Experts of a small language model: vocabulary 32768.
Below are experts of layer 7 (counted from 0) of a mixture-of-experts language model. Rows are named router (the router's row for the expert), gate (a neuron's input weights, with its number), up (a neuron's input weights, with its number), down (a neuron's output weights, with its number) and show model dimensions 128-191. Each number is 128 + 24 x the weight over its row's rms, rounded and kept within 0 to 255. Numbers have three digits each.
After each expert's rows: a language model's description of what the expert responds to. This comes from a sample of Wikipedia text that the model never trained on.

# expert 15
router:137133119160140127125174128144090121130154118199101121140101126113123147112162096122125117113081158173076095151093149113135113162131139101103110123133103106105157134149087140152156169158168168
gate1:083146123113118113112146175126102168118121148110127167104082130128131119104110141128152121130072098113112114141124188139078132136138134121104094105111090143105151146134120138131139098124112133
up1:127118115148199118162128134129138107119131093153109106102130114128126137173153149121141137112169169129100094087130114124162154176144117133119120169135079126106122148128148125122148154160154095
down1:113178123130117141086136117151150140103140158123107120131143165117098119113110134162192135164138123155121129143106100157119117131150158136135116145108129091130116130160150097114159128145148092
gate2:129135126153119131149119139121120115119078140141129148056130130113111148159122126131137164145104135153094124157114153122094143121152094104078119094130111121145125098186126155159131171187117121
up2:107129093138116088086106137148114143098165074103123139138133114115132145143125098136137117108142147109130094131113074148120123131114131065138139134145106105166143118102133143146100106117110119
down2:144122094115170085174203122119113093166150123119127156141138121123122120137141148143118118141107126122161098126160090131146147148131115136150156087136104072115130132117108140122164082118143109
gate3:107100121173111101153107148081086131142144113181137151151126116110081139154121128169127101145106127127173096184129133107110118143122105163144114131140110128104109126116092118130141156084096115
up3:067140124144099090179086131156126159106112119147177131111099150118144125134151125144139101171106107155127101141131090127091140108176109127110104134112098092147185095124112137150137168112104178
down3:122105132110099140151110121119118126074175081112152141110134126105078113129157137122157136162129117079150121143125127139073174137136138148108118117125137116092113149118111139088118133106135092
gate4:155096142140137136128142154130138138087157127165086148161143124128146104145172088087108126128095160137138105144097109087116110118150127086162098112158121142131116121125134125123129086107107141
up4:211114121138147073162143140178133152117102140088153169153127114119144152107094150161121081142120135090115141148119125099139104127134138121094136128155101137159137138162133131110116130097082132
down4:150109122117110066123156104141142090088184111112080160102102130154136112097106143170138091108130128160138166124121105145149144152116102126129121121151142129128101125153101148134169117153114135
gate5:149113092112113127101130127123146154093108120175152118120111141064112136116208108149091147152132086134087124116159128083124115105110143124145092115135113133159143138159093111128106116144074165
up5:171137113180121152176064130113144140071119162123116132157101120097179101091105116135107150104141108146136127135126143152174119113126163120145143161117171112067149128117155134148148128142140063
down5:122128156103118117166138141140138120121117129148119157097155108098175107115115142144142145125096138134189148114142067144076136139114139102154128115159140150096113148141125130096091102099114146
It responds to: Pipe separators between cells in wiki tables of sports results, election votes and filmographies, plus |---|---| header rows and semicolons.

# expert 23
router:154106152127159134129183134120130130148135132165119128074109104144138128073155112100132140099109160185108119147068136126106127158160132107104109120100081131114147143158132126128124128127124157
gate1:122119148099151158118152133121110153162096143119119173105119136123149152116112125120130093118100120136158128140155112114160173096111111140111131098097134134170124142133108165119156101114100153
up1:142153134128104119078140135080129152089118109043159139131130130129141095101111138114119133141119167095098107177106095121128111128140128154102159151172131122119110165157122162167131157146100136
down1:136133107143141081125119104165127103143123124158109096092132147116140152117074139144125125133108139078140148152105091129105111148138155090178102108098150145132128168097103149118119083098166138
gate2:132093138132131124137069115101131105122128123147156082118124136116115103118142135114143127110214140140146103134142122111111101105122144166143126142106104135151114128137140138155063124137117104
up2:134133182164138130139142111127118118109129070118154101143105121149124138130127090113110094170190171149159110121129118107119125157127121121147128126157112103147085126089155123078180136164129155
down2:139134099098125154131135138147131142136171088114131121153128168163133152143095088125206134120092103103131154143180145135169139128126128138114118121120142120105125143119125188143101133122122142
gate3:131136155155138124138100133127128094121096146145129093110143120125114111147124150154167130109139064117131117193106127110100149141101162133140087091181148119115103066141139177125094106132093115
up3:122110138137102133153144129086069161183129125128127124091164136148118098103161115142129114153150160117156114109122112131142135153120138106141114114169113100159151126147143150131106108122145125
down3:156109160104136111126106122111136139090091116138125122132172120189085137091098109106152105153128125146156164121107090104112138123114088190133129134175088140140124139146115161147190103151137120
gate4:180125114144099164142118106114154078106140058116102137149171090143097153143133123118122138110159124137147166144135073156097146119102121130118085107137135093100152108159114087143166145126134113
up4:167108146148108068134119137113126127122107120135097134116166121085107126137136138144095133139137118128108124087139160113119150120114152099079136184075177129150075154155133105121141141111134125
down4:089102093111128121120156114123124153124150161144117140077101121119107143111100135132100160114130123127174144116166142125116106151132119128117142130173091154133106116132126153087140108092123070
gate5:071095169148120154119124121106143133143077137150111094106142115143139141144192154129118084110119125083118096119100096089103151156155107147166116107129127113149116100136074143113146109145108151
up5:143170096139101101174085093109122149082095116079157124167154090137154136131118149105126085124130142107110124147091123171122171128125095171123138137143123132115154146101150140108130111110123090
down5:123135111141095189159147105110118106186151161153140162146122129102108123122102090107144144150133145106151135143135143113110113169140162114123140134128105157158162138175127121156160131188113141
It responds to: Determiners starting noun phrases after prepositions or verbs in running prose, mostly the and a, plus his, their, its, an.

# expert 22
router:153133142138137108117136114114140116132106129154106116083090108084126124080152128076111134114115128122085115158114137139097126137093140092111074145162136121149113127160159136118117139148195141
gate1:153134109087132109164107118155114124150129148165116127099127104115091150118167136115105139061124114077077130057091125086167114152147169142126106178094106176105168136141117109137120137143157143
up1:105085132125145151119130122169115132134104117135116179139101146087106178123124145149137114152062121147089096147134171123162109138111123151149123121143115115153092115134145159108170131137136129
down1:055137113126133108128071100137146152125117134160111115134156165053117117109113151093110154127123110144119107132159138153116148144122165127134120132177164099152145072174179100087101119164126081
gate2:147119094161147080067151137061113143126129111168148109140155147155119158147087143128144141126122134105103126125141138171157116122114151112115133168161144130139139131147141149102132109126134117
up2:089181106107096122112148118100090151141117101165117145112153129127170167126113132115128123104139129091133142127169098107112173120078080143121103115147137125115109143164131134073098142116142114
down2:111135155096136131153161123104147134132136083183140119140144191140163136142094146134082128135133127097134165133139096118146128115102091095185137125064100115134148134132149100120128133130118094
gate3:150134120145102128132137136120113081167079113165108142114131136131090145094125114130098121131133143115098144117125122109112140104112168166121112108123124129133117153108145132106134140123149139
up3:117138125097100146139132120145128115123132204150160131097098117165127183132119131116107148128070134159090147125165122182114127154126124128164106126109128112133132123128117164155122136137142154
down3:164125130108111142102146137134144129146157118103141081125104151088158132132122083125091138154125124089114128121179104116149138131106114116131123081081112149147087136087110142115140116176140142
gate4:125124132138134140160098172083103169121133129146145128174146157094129113126095124155133127109119142095114112150172128145105161154083119096089092121193144178115113117144140127066129119102099130
up4:115147082141081110113136122076148148137105133148154141135121153100142128106191148163112092085136121139097082127113148154103151117184131127142166140105089121121136105117155129097130143103137097
down4:095120135159138125105117146162115159118146151136133115143137096152105129110147145185160094112097104116094118128108125108114129121175102116119135120155147130152137145155131119061134152097118142
gate5:132113102124156118107127100139094145129097109101105149124096132083145128112111099123145174117062153150117122112172149112110134135130117115103103174163171086124145075152147103157120128127142095
up5:090136129135159148130160172121168154082167092149155189129145130140087096128102122134129106182096122116115141193138161172105115143094105126120119134100105124131129111123153117127183097131066124
down5:129142153109117099115163172127154107152099101108149175126141099129166104163197117110077148127161132096163138094110137104093141137085155137134104114125125128103152108154122126120131171131154099
It responds to: Nouns and verbs for career or sporting events after his or a, like won, debut, return, victory, promotion.

# expert 36
router:101136147133134146135167122125131112113143168132125139132106103087147094121150126122106131095117109129125092163124131143109131117095149113113120108093125155111188107120130142090135137155162155
gate0:143159087109147131167169177098057134125113129117107106105123085097104105063097132113126164094128065132105143101126161133133094130173111138124143124102112118156142131130134120100132178093118108
up0:124108167154109135114084161155127132032095162147144145086142181123119079114133185152142079120116154084152145128119139132155144131141128084154135129126104150137124177140113135133139165107124088
down0:138148161112122085083124099144120152121130146147114092122108137153077158093104159155142125151117161164098096177154162102142147139112129143135131104130168123116114092125128108106150079114129151
gate1:110146176152163129103104121112132127131146187114130156131113144112120127090143130073155111130145173123143131124098137124144142164126126156118153137089150142125130128119103143168132110088109127
up1:154142124098132126130161157090084103147146145149133151104125136131108097109137158135121118131130097099156103111146148091130123162135107133147111106135149120114135199154146135067127144160101143
down1:155159088121140124122139153113119135150142145132057147129101144099106124182108084149095140111107114114119148122131102083123155092156110168136111123126171117090159141139095189145092137147120105
gate2:094130133142140120132114128108100118130115146092132154151138108130121073120140132107153114097131125103192125109103072189111104159100102127116153131121132119103084109126136151120100087138156144
up2:160128057120135092145156133133059143150096112100108112131143159128199116135150099136114110136125113109145121113109106101090120184061120152113157132137084196112157098155130142151100155132090161
down2:126129123112130139134151111115127110152156094111132106188097139101133129124126153142112148127119129164162151111149096138103132091108121114100138153087159107083149098148134126098107154118119133
gate3:158131113132121167129103143134156144132173124140091084125121104088135129117161105141076170110170130104097109152131138103141150138093135147125102143112111168107109135083154120127117084116142127
up3:160133129133100109116152137151112117138130138113161076113178184122133159142140123161127144122112113159122132128168101129075139130094127140137097118142125111112128154177081083149128104084157129
down3:129154120143168149119142100176124140113137126126130101131122122126136132147189120118140126144073082148104150143117120128117127081152053101096116126111094152065128132125153141111114135140131148
gate4:125159159137122098120149143158130146112172139137098183139115160111089134121157113144111146142149089108101120127131138150141120151101125095139108108143096120132124135135118133102117142131176096
up4:108099163124130114105133113121183140137102130117161139136163119174106134101177108147189087085144117133143152110125113097121120135145122121111097153141134095094096155075151138126165135132104128
down4:146098102115184122175176112145101115156114134159144125127086138156140089077178149112089151111172166140166144128152153136139125123148105141111104139127104151132144118112132134149097143150115137
It responds to: Heading and table-label words after == or |, such as Charts, List, Team, Albums, Billboard, Top, Gold.

# expert 7
router:125139149151132140145150156147120121128119137141133145075087080125152123081145103137138126107104163157101138126126155123125135166144121109108153116099105136107154166134141130152159149129181131
gate1:169133071110092160082132140109185128134109110146136139130128117122103134126151110109191139116155157150131134210124112085124151120091114099148158122109134102123129116127097078147132109141141112
up1:098115100106142151099150098097108104129147118128145141121111121154131115146142123137103120109159117113106162132146115136139103090133087172102092180138194114121161150145150146149147134166110121
down1:163084083120059166117111154156119138151125125153182152136195133096109148152134116122149170126140181158160121088101108108124128143109130107151124128139139142176161134118075096132147136125146170
gate2:169127141074068147095099131105114140169131127141134159124146131135053092128145072100142111084116128157126165125165108142143178127122150143150112134059120088124118119158080136137152124126143117
up2:103116076122090117141152149089113136171128122169136147101118139124116120135124154130126139114092154123117122159132092142137113141132167093114154118164087131103145136144105151076071098135123156
down2:123159083141151128106126130088150116144143120141123116123135135190083116107135144126113077167145109136086140108129110125103124083111169116128127124143111099110165139117151097115113145130086134
gate3:098090123144083129126136136134159105116142140095169159087140126129120114098107115122134164125160153152111135186095179160144121120159098136088141102120174078118187148161168097139072110121180122
up3:109106116118151103161166120115109130164134164142145125081127121151139160161112110132150096141129143114156194142097100196159132145144093155135113102107108166110133080121132181121162139142136169
down3:125112153114108123113119134117122139126133161141129143151172122194086113177107124150102112178121189133129143128103126127100159142137117099116129135145124130160133197125105095124126162101110108
gate4:098100126123166056127135178150136141109156136104153141126158127126098114122162162105073102112137156143115148121166119112139142096138118143119106151120159128161118123154096108154140138133107109
up4:138138155092119114155137164193141130143116132127144156134107081138128130139111131175058139130159091151156183111085104158120109102119111080113097129106120131113145124169112109144153150118131152
down4:114113176114126125153125090097165157155138104095162164139104130185085139150128138149127125112142132097169170110128146112104148138149136128157111095097131103088116144115135125096121132136098079
gate5:130109110151127125103121151130117125111138130173136130167106149173115161170139122104130120144120112116096107119077175166127140144144142117166072124123140123149107173105165119123095114119148118
up5:081165150126124116145133173140164121137141123094150096111061114141157153126108165162150156148114145121152129121114114072128152161089184128110140128129113162136131102116126134124156148129136132
down5:097177134126126075155110110175107145130153144127088115115158131168103185137099141095111131103123106166118153093137144118085109135161130123114143151082090161103167125145152128142130137149127130
It responds to: Words after articles or was/as introducing a role or rank in biographies, such as as (professor), first, former, Best, appointed.

# expert 4
router:123163144155153100127147095111146150128126105147086159123119117118145122129125096089148119135110171174107105145096141124136135121112195109079126161125115111128137138103121107115150163136147168
gate0:120115128166112115100154130122135165166129145155150155140098132119129100144128073147102110108157165138129140118107084090138146133170139102119119146142135080122138120130116200130080166145164185
up0:146128167125113124107086129108165155162115123104157100130113132113109141154101160156142165118159170162141177136151136154152119143138126113094050164090137128186104128130150165166158142142153077
down0:089097131098145146118101095121144154125150160089143100152135150101150103099129163133151104146117110110107119191171153154158098141178100153128142163139172141141173140110160129129142156106162114
gate1:119148121109088127146132149105133132106159137122087129124112147122115159145106160116146139152145101114133147142172136136097148144116105129091100138156128128131133128112142138134146139171170070
up1:143133137142063105143148121097158136120121125124166149124118143114123130116142120147085114113093125142137137124140147076173058164126124143098123128142139134146160140099134132134146107157142135
down1:147158117119133163116115144133123135128150122171092116114094164134148123116152153064114155140142107161089103103169135114134099098128130111130103129139164157149104153126119144136099167173110187
gate2:113136083115161145110140092123091134152109150156131126139109112099111125143089136101134126133091156140082115145128161126127139128153132142167141099131100178100144107144146097089160129136180120
up2:192125142121132156127143144122100160122161125153090127129133145132131106118094202096101055173104108120158115130135167123146125152134124112125136127104107132108185102153131134120095110131124082
down2:122117132133124171162110121127120115102154051109145088143123102144118127124171143085127136083113156146116079127136168107122135100112127116105143129106115169115088113147122083099118104159172116
gate3:180135140122133128123141121124114112147153123088145124130143082132158126142143087135156123148151105085110144145097182100093092135100156098104131093117155154110097111136141159159135100130094088
up3:063147158122139116083129146134139135137128102134160153159140148121138106115165106149063090143104139119144174149121149104138124138178179165215118124109120111095130157156116147136116118131110151
down3:101188092087142141107119115119111144136157159191177158132162120087090121148101114071134120160103133144153181098106161110146136128134136142146129111101150086105131154185111171124138137118109128
gate4:177116142162162174113153105128100165156134121141109145140144128118142139095136100137146161137105144123127129147125120127125121123119118126142132136090113129128173147108159120169100186153121121
up4:119122130110128134108100131133119085120122082171123130143125139097152123116117093145127139129129136171140142184071139115167136096126120154195128129173133125141137138133153126120136118144073084
down4:141085120117155108106131143133143118141150140134098129123115159108155104083131143102119161140134114150172154158145105141122157107138166108160119144126096129126121112130171147149161108124110173
It responds to: Commas, and, to, and object pronouns ending a clause, like him, them, himself, or nouns like sons, day, before the next clause.

# expert 9
router:128104154135143137121148098130139132147137129159046182105125107114162121102150106137110131110099181154094112126083116153096119169135137132124123121129090112159151125150111142125156135152118134
gate1:068141136139142160107143148120120121145129124174137159109114103105130119145151133095137148095151099131081132094139132175106149109131107155124133110086146129113121129129121148102094166147136106
up1:115148132072118161138135154107115117081106132136136143134109106114140108134153093101101111047169112114158085146176102127106102154145113176114110151088124151111121154108110098148151143106104161
down1:063115157141121169117143118114091158047124136136094130190134086138142118136117102089113138158138073101168133127122121131104097145132125115144141115129125129128089136152088095127167128119117107
gate2:159118171157106111139103138134143118120103146121152139106117127101139149150136083140172129101120137120123111121144086128128145134142170148122114124121125144129111130135092105077168131117133130
up2:119118146159112133131086125125141168100150066093140135103141098119081109146117125145117118146160112128129127167146143172119116131151141099105167123115129111128117110146146129136085086063164157
down2:131140090124149147118143127153109130136138066146123124089164105123095135118139111155113176173163161164118138117151139145127125121136065127163113150132134134139120113116147125046137165149135122
gate3:133106143125158155127115128096126118116144144097095120112109096130103116163174085109118130104157115108126139132098155119109160116066137169137109156089088156144126115150109176131116171182120139
up3:165190169121145134070162114140124139109140093141150115110136141097129112130137148142156136143135122141148132114132151158093097075155149107147185114091132165109116091086179124121144120105137137
down3:119144124201127095090131114164132135159095107112162097146132137089181114105069144118112126119101116146125097120107111097119124130130122111100074120161182118140130123092161139108139119162203128
gate4:119081136110114121109156128150112096110143101075098107135126134126147123102144138116137097131125124139118125118130108162113157123097155143112165136125125159137141113185138127143131141138130134
up4:126156152126126113099123147131144163151109105128127159101101136148134148148138137146130151129129186150156119076137103129163164145147083113130150085137146125109123172124098164119123137125173115
down4:103128149153122119080147140109129138134135109175097116155142122097125135155147123154111129094069116147126142138122125172152137119112099116135138122133132101104131124127122138112126156122135125
gate5:115132133117143103127127164123148099124166128108093140101132094132106103135137123117112167137126143178144149148140119138068131139107118174107101132164123120144133116177118131126159127119158128
up5:123154164110109145128117139103143131144160088107147091133105143155151133151096138143100103151105176133116100113132116139105134150118146156134147171116143116108089157113115133132149154163172157
down5:112149110135109128160107120124172135133141113113136168136110126146102170163158140152166136133137145128121168130141132106137096135112156123114115119123138115116137170089145155113167156084129114
It responds to: Pipe characters beginning or separating rows in statistics and results tables, plus list dashes and sentence-initial time words like After, During, Until.

# expert 11
router:125143111124146136133138160153110124116103103156056159131136121099129083093179112102152110104131150207124114144122128121121177145191157085095128139093140129147162151149109143113138132157160190
gate1:114165055150113111172124185144129122138130119128095098132121061102067095127100168138127138124130177122123160133100144106151119174132080109131137160134105128153098108127144090137138117140110166
up1:140128136097129121129070112093130134120148100130098143164123118151133114091176118129087144101130166146170111099125085130109168143156140139119145151112097215152131077156112101143126144119132125
down1:141126178103116118120155161144063108153109123106116165119169139130157134051161125138132129118100092111116138156115109119197113107163069090100085094156101128151093075119154151105139128135107123
gate2:148145114101115131108161100132132069121161115086136139118090133134119120117131128156139145168107126180128146127127120125124131134152048177150148124093118112143128120156081129129106154138143082
up2:117117156138155155130144119109117117152079109126119165107132097113137144112112156141087176111161143161110112123142153183095122130168130127121136180151129131136106124125112104135110131094157106
down2:165172135135083133101135133147156142146109117137160154123138101127113132131110146167133106120109095108127112140053125130131154141120123137112118127096143097161149126068113112120159165132095169
gate3:147121050131138107107087131152137159111135149080108139110083164097127161110171147085145144132149111149112106142107138088111110109123203118127135141104132078125156135119129157122119103141146120
up3:142149117147119113113098109147124129145136136084144110163124141093141123125124093126111127114136117134168153118095133077141133099106170140130108137160113138107098158140152135123155116151107164
down3:095111162150183110087122141149140102102136093134142183075138130173148132141095127163119080134131173148148127105126083114135133140116163105129138147107155090102127140165146162161134128128101125
gate4:135121119108114086141096122191168086122133135105104175146120103110147129122128128097204163138100120136141118139095157114100150149155160108155109136137133160133125089134081138126122136181143115
up4:135133113115107117154180137138136130091141089163117188117135159105123109119094146140105086139108133148130159120126136123123169141108076131134116100175122127097139166122135122120134120094128140
down4:118145127125150142152125143147132149103154078134119148115118118124107096126138129144108099145108130104129129124148116147131145101113128121137114101102107106126123079138085132106164151122089131
gate5:124068093129129153102159158152106125133131086135157132129171122105136099118156085136100102117098145149088156126181114165165162111175119075125112105105159127166143190128081126133120097101106116
up5:104132112130117156177137076115103149117164105100121132142136140120150121071136162122138117140150140127126097135117102145171145168175134097166127135119159141057134179125152149130151122134102161
down5:125124149111118133121120126107114154176124177112106163107134154110194147138137095164136121146117165117153191114079162169146113146079113098124106171175121158115157131180123095099105131141136139
It responds to: First word pieces of capitalized names, mostly surnames after a first name in tables and credits, such as Up(ton), Or(phan), Bar(ff), Hy(land).

# expert 28
router:164128154130158148146149125142109124156150140140119129113116091124126138099159070122144114133058127151105131121127126151097141146142148086127097142141124154118161154158141156141121175142140138
gate0:122084139111169178148103149103105125181122142116088135136130136155111097128164111135136107112102111148066132145124089164132088163115121116102160124116127144159131110156111131129138138145134141
up0:164125129123132133144149121132117145148137097173135095150078105136116134113160145118139082136138143131120116112088141120143147110107175168132134151124164134114129113111111114136170146168063117
down0:077155127118112127116107144117124121096108107101155103101097116150154183153160115113109102134096100154158150135140145126108130130182105179127108180119183129130152142109129129130107150167080116
gate1:100136112163100123140113128157126161103167113147116126147156097102124155119134125127165125102167138119160168098103125165110141156133121105149107174114103067144139141130141132137150105093135122
up1:139175174127126152133173164073151185104093162158104150156103124121118146124156159104190126187088114092107109120155104134138139116179153113161112137131112124100113093169123118162072122105102142
down1:135110129102152136083104122139113107077116132117105105097146134117150164116080152097085137132116120136136171066139133119148100110150086120148162132138115118169104154092116121152167126137142104
gate2:127174103150144153092123151183110112180123150084119129121108124141122128127122129153129202087148132124128178144096097149124148158134086174132116136105108103113148118124091144180103173119115172
up2:108108167124120114198072162077137148160144106143133119143089140094123147124132127108162145142136085127129156128160158132104149147175109129129098095110133142143094074099140106152143095134171094
down2:098112081126131149140111110120142161093092075159148181120118094141142174162117105124129095144122118094149128134127129106117119136124186131112123099185155140129104139099107101116139177125121103
gate3:154085143106134136131129142107114160147108104143117146124183091131120159120123102097114116163124133131147119130113119137148158154111118123129113171132127108122080117153136151166139108152144146
up3:116147151154119133137123125139131119093107101132194147132112130138111066124114124109179124108117139137091126148149118128146117133120119125067109116105110114136100119131164142117153115128150096
down3:129124104125111143114107140121053096136135150127130162180131110087105099142129156115155145187095102122129126124117137179110125139110143148149134083119131138182094140129148102124154117118136145
gate4:133124131115134180179134119125127137140115134119133112107123116155126102142145091174132134106138118115108158098113164113151123139148108100117094151131129142108125140138189091095109109151119153
up4:136150127115135133137090084128129173172097109112154094094112106139138097156119104137115143146136161151109170111092110124112145113153092126109087073143119126128121102149123119148129126132128179
down4:140107126119145129154114135114102166102125114127149120127153118213133161107109140125125116120109149114141150136150122133138132153164109104134157109135139138106107111150092072152123153102155085
It responds to: Digits and a/an in sports stats tables, ISBNs and data rows, plus column labels like Pts, Apps, FW, MF.

# expert 1
router:142138157164145141126141122159150146106151138160124156090069118124130110098151099126136151131101145169099120169144147118108125152122130133097115141122084107126128102150112106129169127140142166
gate0:097105098104140117162116144133124140126136138160168150115146138093083142159129090114161112141132108101111105130132128112096156126118092134087144161116109117117119120109145117108116116155165130
up0:157095141129117098125141076126076124121090105102128109119079136107106140131157114179140116139150143122146147147101077106176144121147169105139130155121129143116177122144135123154126122135140141
down0:147133093198122153134114130128098118158170109079098163135153129160169128109118132151066136145108143134120126106150145144120143116108111151148125099093090114118102097127121086126113157129110131
gate1:140093095131134098109143086166166130147092137136164124130140124131128108118117129132176130135095125095170144137103133089136112142134155095132118117122141110096127094101123162146119127149145142
up1:142141108139162125148129139136114107146160154130141141146113164157160111084121103131166088140076103133118103180142154120107140110145114130078155129139124140122111139154155107132123117129116173
down1:142109143133148121125136105163135144097129152094113147143168127132159116131090134122151144158149116127112146106164110120120082124099132114115121111124140111117145128144133139124145134124135130
gate2:170115118114141145155124144111137129111141144127185160079137125108122127106150144148145139107164133178113150141159123117116145165123136122114133123145150111115139113129161155126092119109140124
up2:140117139114133107145159150097139145141172096143141161160127100140101109117106110148134145135126118162098148142105107116169138132133151152190116167126140120160138150087134111125124165121119127
down2:144140094116097166121140116110143102103087114135120151157126135131096103113128093132127098156119141133122129124096150136119121161115157118119122114145127122128104088077157125197131140131155152
gate3:112109184141126058127115150133162141155151102129088134139098093117144086109132119158115140124142130145170141131137096119112116098148102125102131134142111139167101112119126141155098124118135118
up3:129122152156140056096147084087169136152139127153134114175129121140128045122102166129153122110110128127113124113112174115125150084155124125127121100144094115164123108140098144109134143109108114
down3:154107102114122115108145131097153091107157124135121111136111146095124118121092148169138174096161129122087139143127107130071104138132139139184152081114140129105116109161135118113124124105126122
gate4:135133128137128113168150154141159123126143153147135149102141146135139133084127143158141147101117137138107104191117105099110097174115077089099116125093113112156109114151129112149152139149159158
up4:115122150128116087165123143146118164107130132191137132118128087085123120098157134140156126113145121158111178125121144128138126133108134127153103146104131137142117098061145132131146085163106119
down4:135150171124150135097139146104141114096128126144162090102137125202173119101125119139169128141125157115133143116099083120105128118163141139115095139149117130135119137135122135120143168124139134
It responds to: Opening parentheses, quotes and brackets before dates, abbreviations or quoted words, plus year-range dashes, e.g. (1944–, (MA), 1583–1641.

# expert 45
router:129117150123133101099155100108122122154156137173115175132106128106128117105098118098108131125103161164132133182103156127098135149138157104092109099139126131114109144117118102131181173121155156
gate1:102122146161111133111121121183114083160118135111114091128087164095183114104101174131159155139084142124124155128112130148097099110134068120115058109127111116136121157140119109153117154128133141
up1:129085128123093118138111126104149120133115081170123100111128163115106154113127110113116104137144160136120101145118124147130167144161168132131139143118118114172098188144130145106128134116113073
down1:090163135127148126156114109099113139086141168119127067121143151118149113132164144127152155105161165098110114151134114140109137069142109170143141143175112137155161127158120115130131127133136143
gate2:134119152133108151146107141161162152101195124109121108155146141107161171163100130082109127158084167111124131098138150162082152131129157133118113112168142105097107107132155141114139072129114159
up2:129084162126099132173128111133131120124126153114130107159095170133073116113150170153102137142133111139209103141130131114132150125122104161154143134115144090085136118152131109133136127168123124
down2:142139102136177166128133104118123158091107171097133140126094106135154112104180129151118136144113111070131113160084141118123127130110133147142105130117106135137155111116126117084142163128148107
gate3:140129127111109118129149093132121095141111121110117140088096130092110160126112087113131103127096171100135172117128147171079168137133120114126084113148142126144148159122140152135103109124110146
up3:122108117149128087147150108090165148135122152144146138141163150154107111097130150130166160102112116128139103105127104137088106076142157116106149096113195075107167096121134151132101111097093168
down3:136140148082127138121183146115147113108118141115116151117100092144129140112117141101103117126070152118141153147126145186094134076148119141141137175120087125130127101096084138098129128112125129
gate4:123121142126049166113140157147177149171101186156116138139124133128131161169106137091137128094107113094161095136113182138174156124132103117118132175148155107144114111109110132139152119118149124
up4:142116122148146194116125137165109085157142104131161123135211121090155099132142134137131123174147147143134130111149123139158112145119124117147097134112127116145121142131135169155162106097089177
down4:127118146104089114131138127116163149105098114115083111078118121180123132150063126130126154123169091144139127154105125098090074093098123141108177117124084091108137115158127143119126119125128107
gate5:087127129108119150101121112078146088137120149136167134148145151070120116113098116103171116113128090177143089132128118089125121112140114136119125097122104116089145134117147144120185087066147127
up5:119110121153100152138097103149180136134105150122125158120135137127117162116160134143114119126160154116107104104136121081140101151160142059127121142119112177123093126134077185129153126108111147
down5:158088140117110070133155102106160111090104108156166082156144093137102090141119125147097142173152105135151145142122139150133105148137090095099183133113118121116084153122136103118134161138177113
It responds to: Joining words and separators between listed items: and, or, &, et, commas and semicolons, e.g. "Science & Industry", "Arts and Master".

# expert 3
router:131107141131163102152184090122112116122163135148150171120093127128103119100157117107113120116102149167124149168124147115090118145128125127082107115151099125133137110140104133144174114128148126
gate1:149144137119115145107139129135143113144127126132149129119126124127142126111183136104103165120147095203136148129103159134155152139067115185088103124119147143110131135101145150119102105124105159
up1:126131153125135134130147114134167148103125158108088137126100144141106147124142097084167128075086082131139127118152123123154143133088115138115126126087097143150134091179133181120097116109172130
down1:162128157130126138162127124121116164151107161135170114141102133101165139204139137128132150164095096102124099101111148125086164122104129138117145126136118139082127158118172140144159103174117127
gate2:169106124144114116152148136100097165111164135119141117132132121078146128121112095099106132146120116110120135160130118119093145185168170147133142136122158190117135132129116147091086117127112166
up2:172150112102109097132149120161119113172135125151166099131134160124146137106141142127138166132126135136139102109129121105171142099167088123099146169118122135069086114124170115128134144135166139
down2:116149126160162115113079137140118131128151142145102098134128178123136122138176141148119096177146139116123058134146143110112135146164110133112122138140093122086127130113136104119073155184167114
gate3:142093158117090154133107056139114148153140111161116109147129157101137150142181113108113105115108121130127149102141140119150101143100133112098099128154094113129136135202077131077137136093128084
up3:133143147114123131114154108161117154141081154146124122150123122097150088138179169159111087139154076141139101121132122119127157117100102143114108103092124140186126196098124153141101162101104128
down3:124129103109139158102144124092108132124115163131106132163137155128116156099147156089141139091118153097095161171157128141109115168123127116132146130139085104116099127093106102099118161124103149
gate4:156107139152116154137119126132107125128124129145151116122113107130129134146169087091099134158158116124111143167153167111085144126090154116111172115100120082145110101117133146146136144142117106
up4:122148110149144125122139142130103149123124111095144117110148086054127128102073124099129129123091142173134155115103148171069111123166126127106118124141103097098130123157105092135131111132146166
down4:126111110096109085158140153128112093132125146114100128128140099149156128144144145139137087133131117130099168139120128116186098139141133099113157127091119122143131098160127120137124152139151125
gate5:169087109177151139194144163122145128145158067171128145135136108144112124114121084108141178124134124098183114143092105101108103127110121137120083089128089158148078107183128111122157106133155154
up5:114127164126105131119091140133169195085126146082082098131165161107136120116135157131099140131131133118146122122162107174095132147122163084147159098098130131119122118111147159147145116101133086
down5:136125106110117089131128089080155118136119137114123104103108105127139112104107143131128089120142159099084127137129144116113133100131122139137131103153146133124145135143146114150133169177150113
It responds to: Hyphens and dashes opening line-initial list items in infoboxes and office lists, plus dashes in date ranges like 1945-06-26, 2012–present.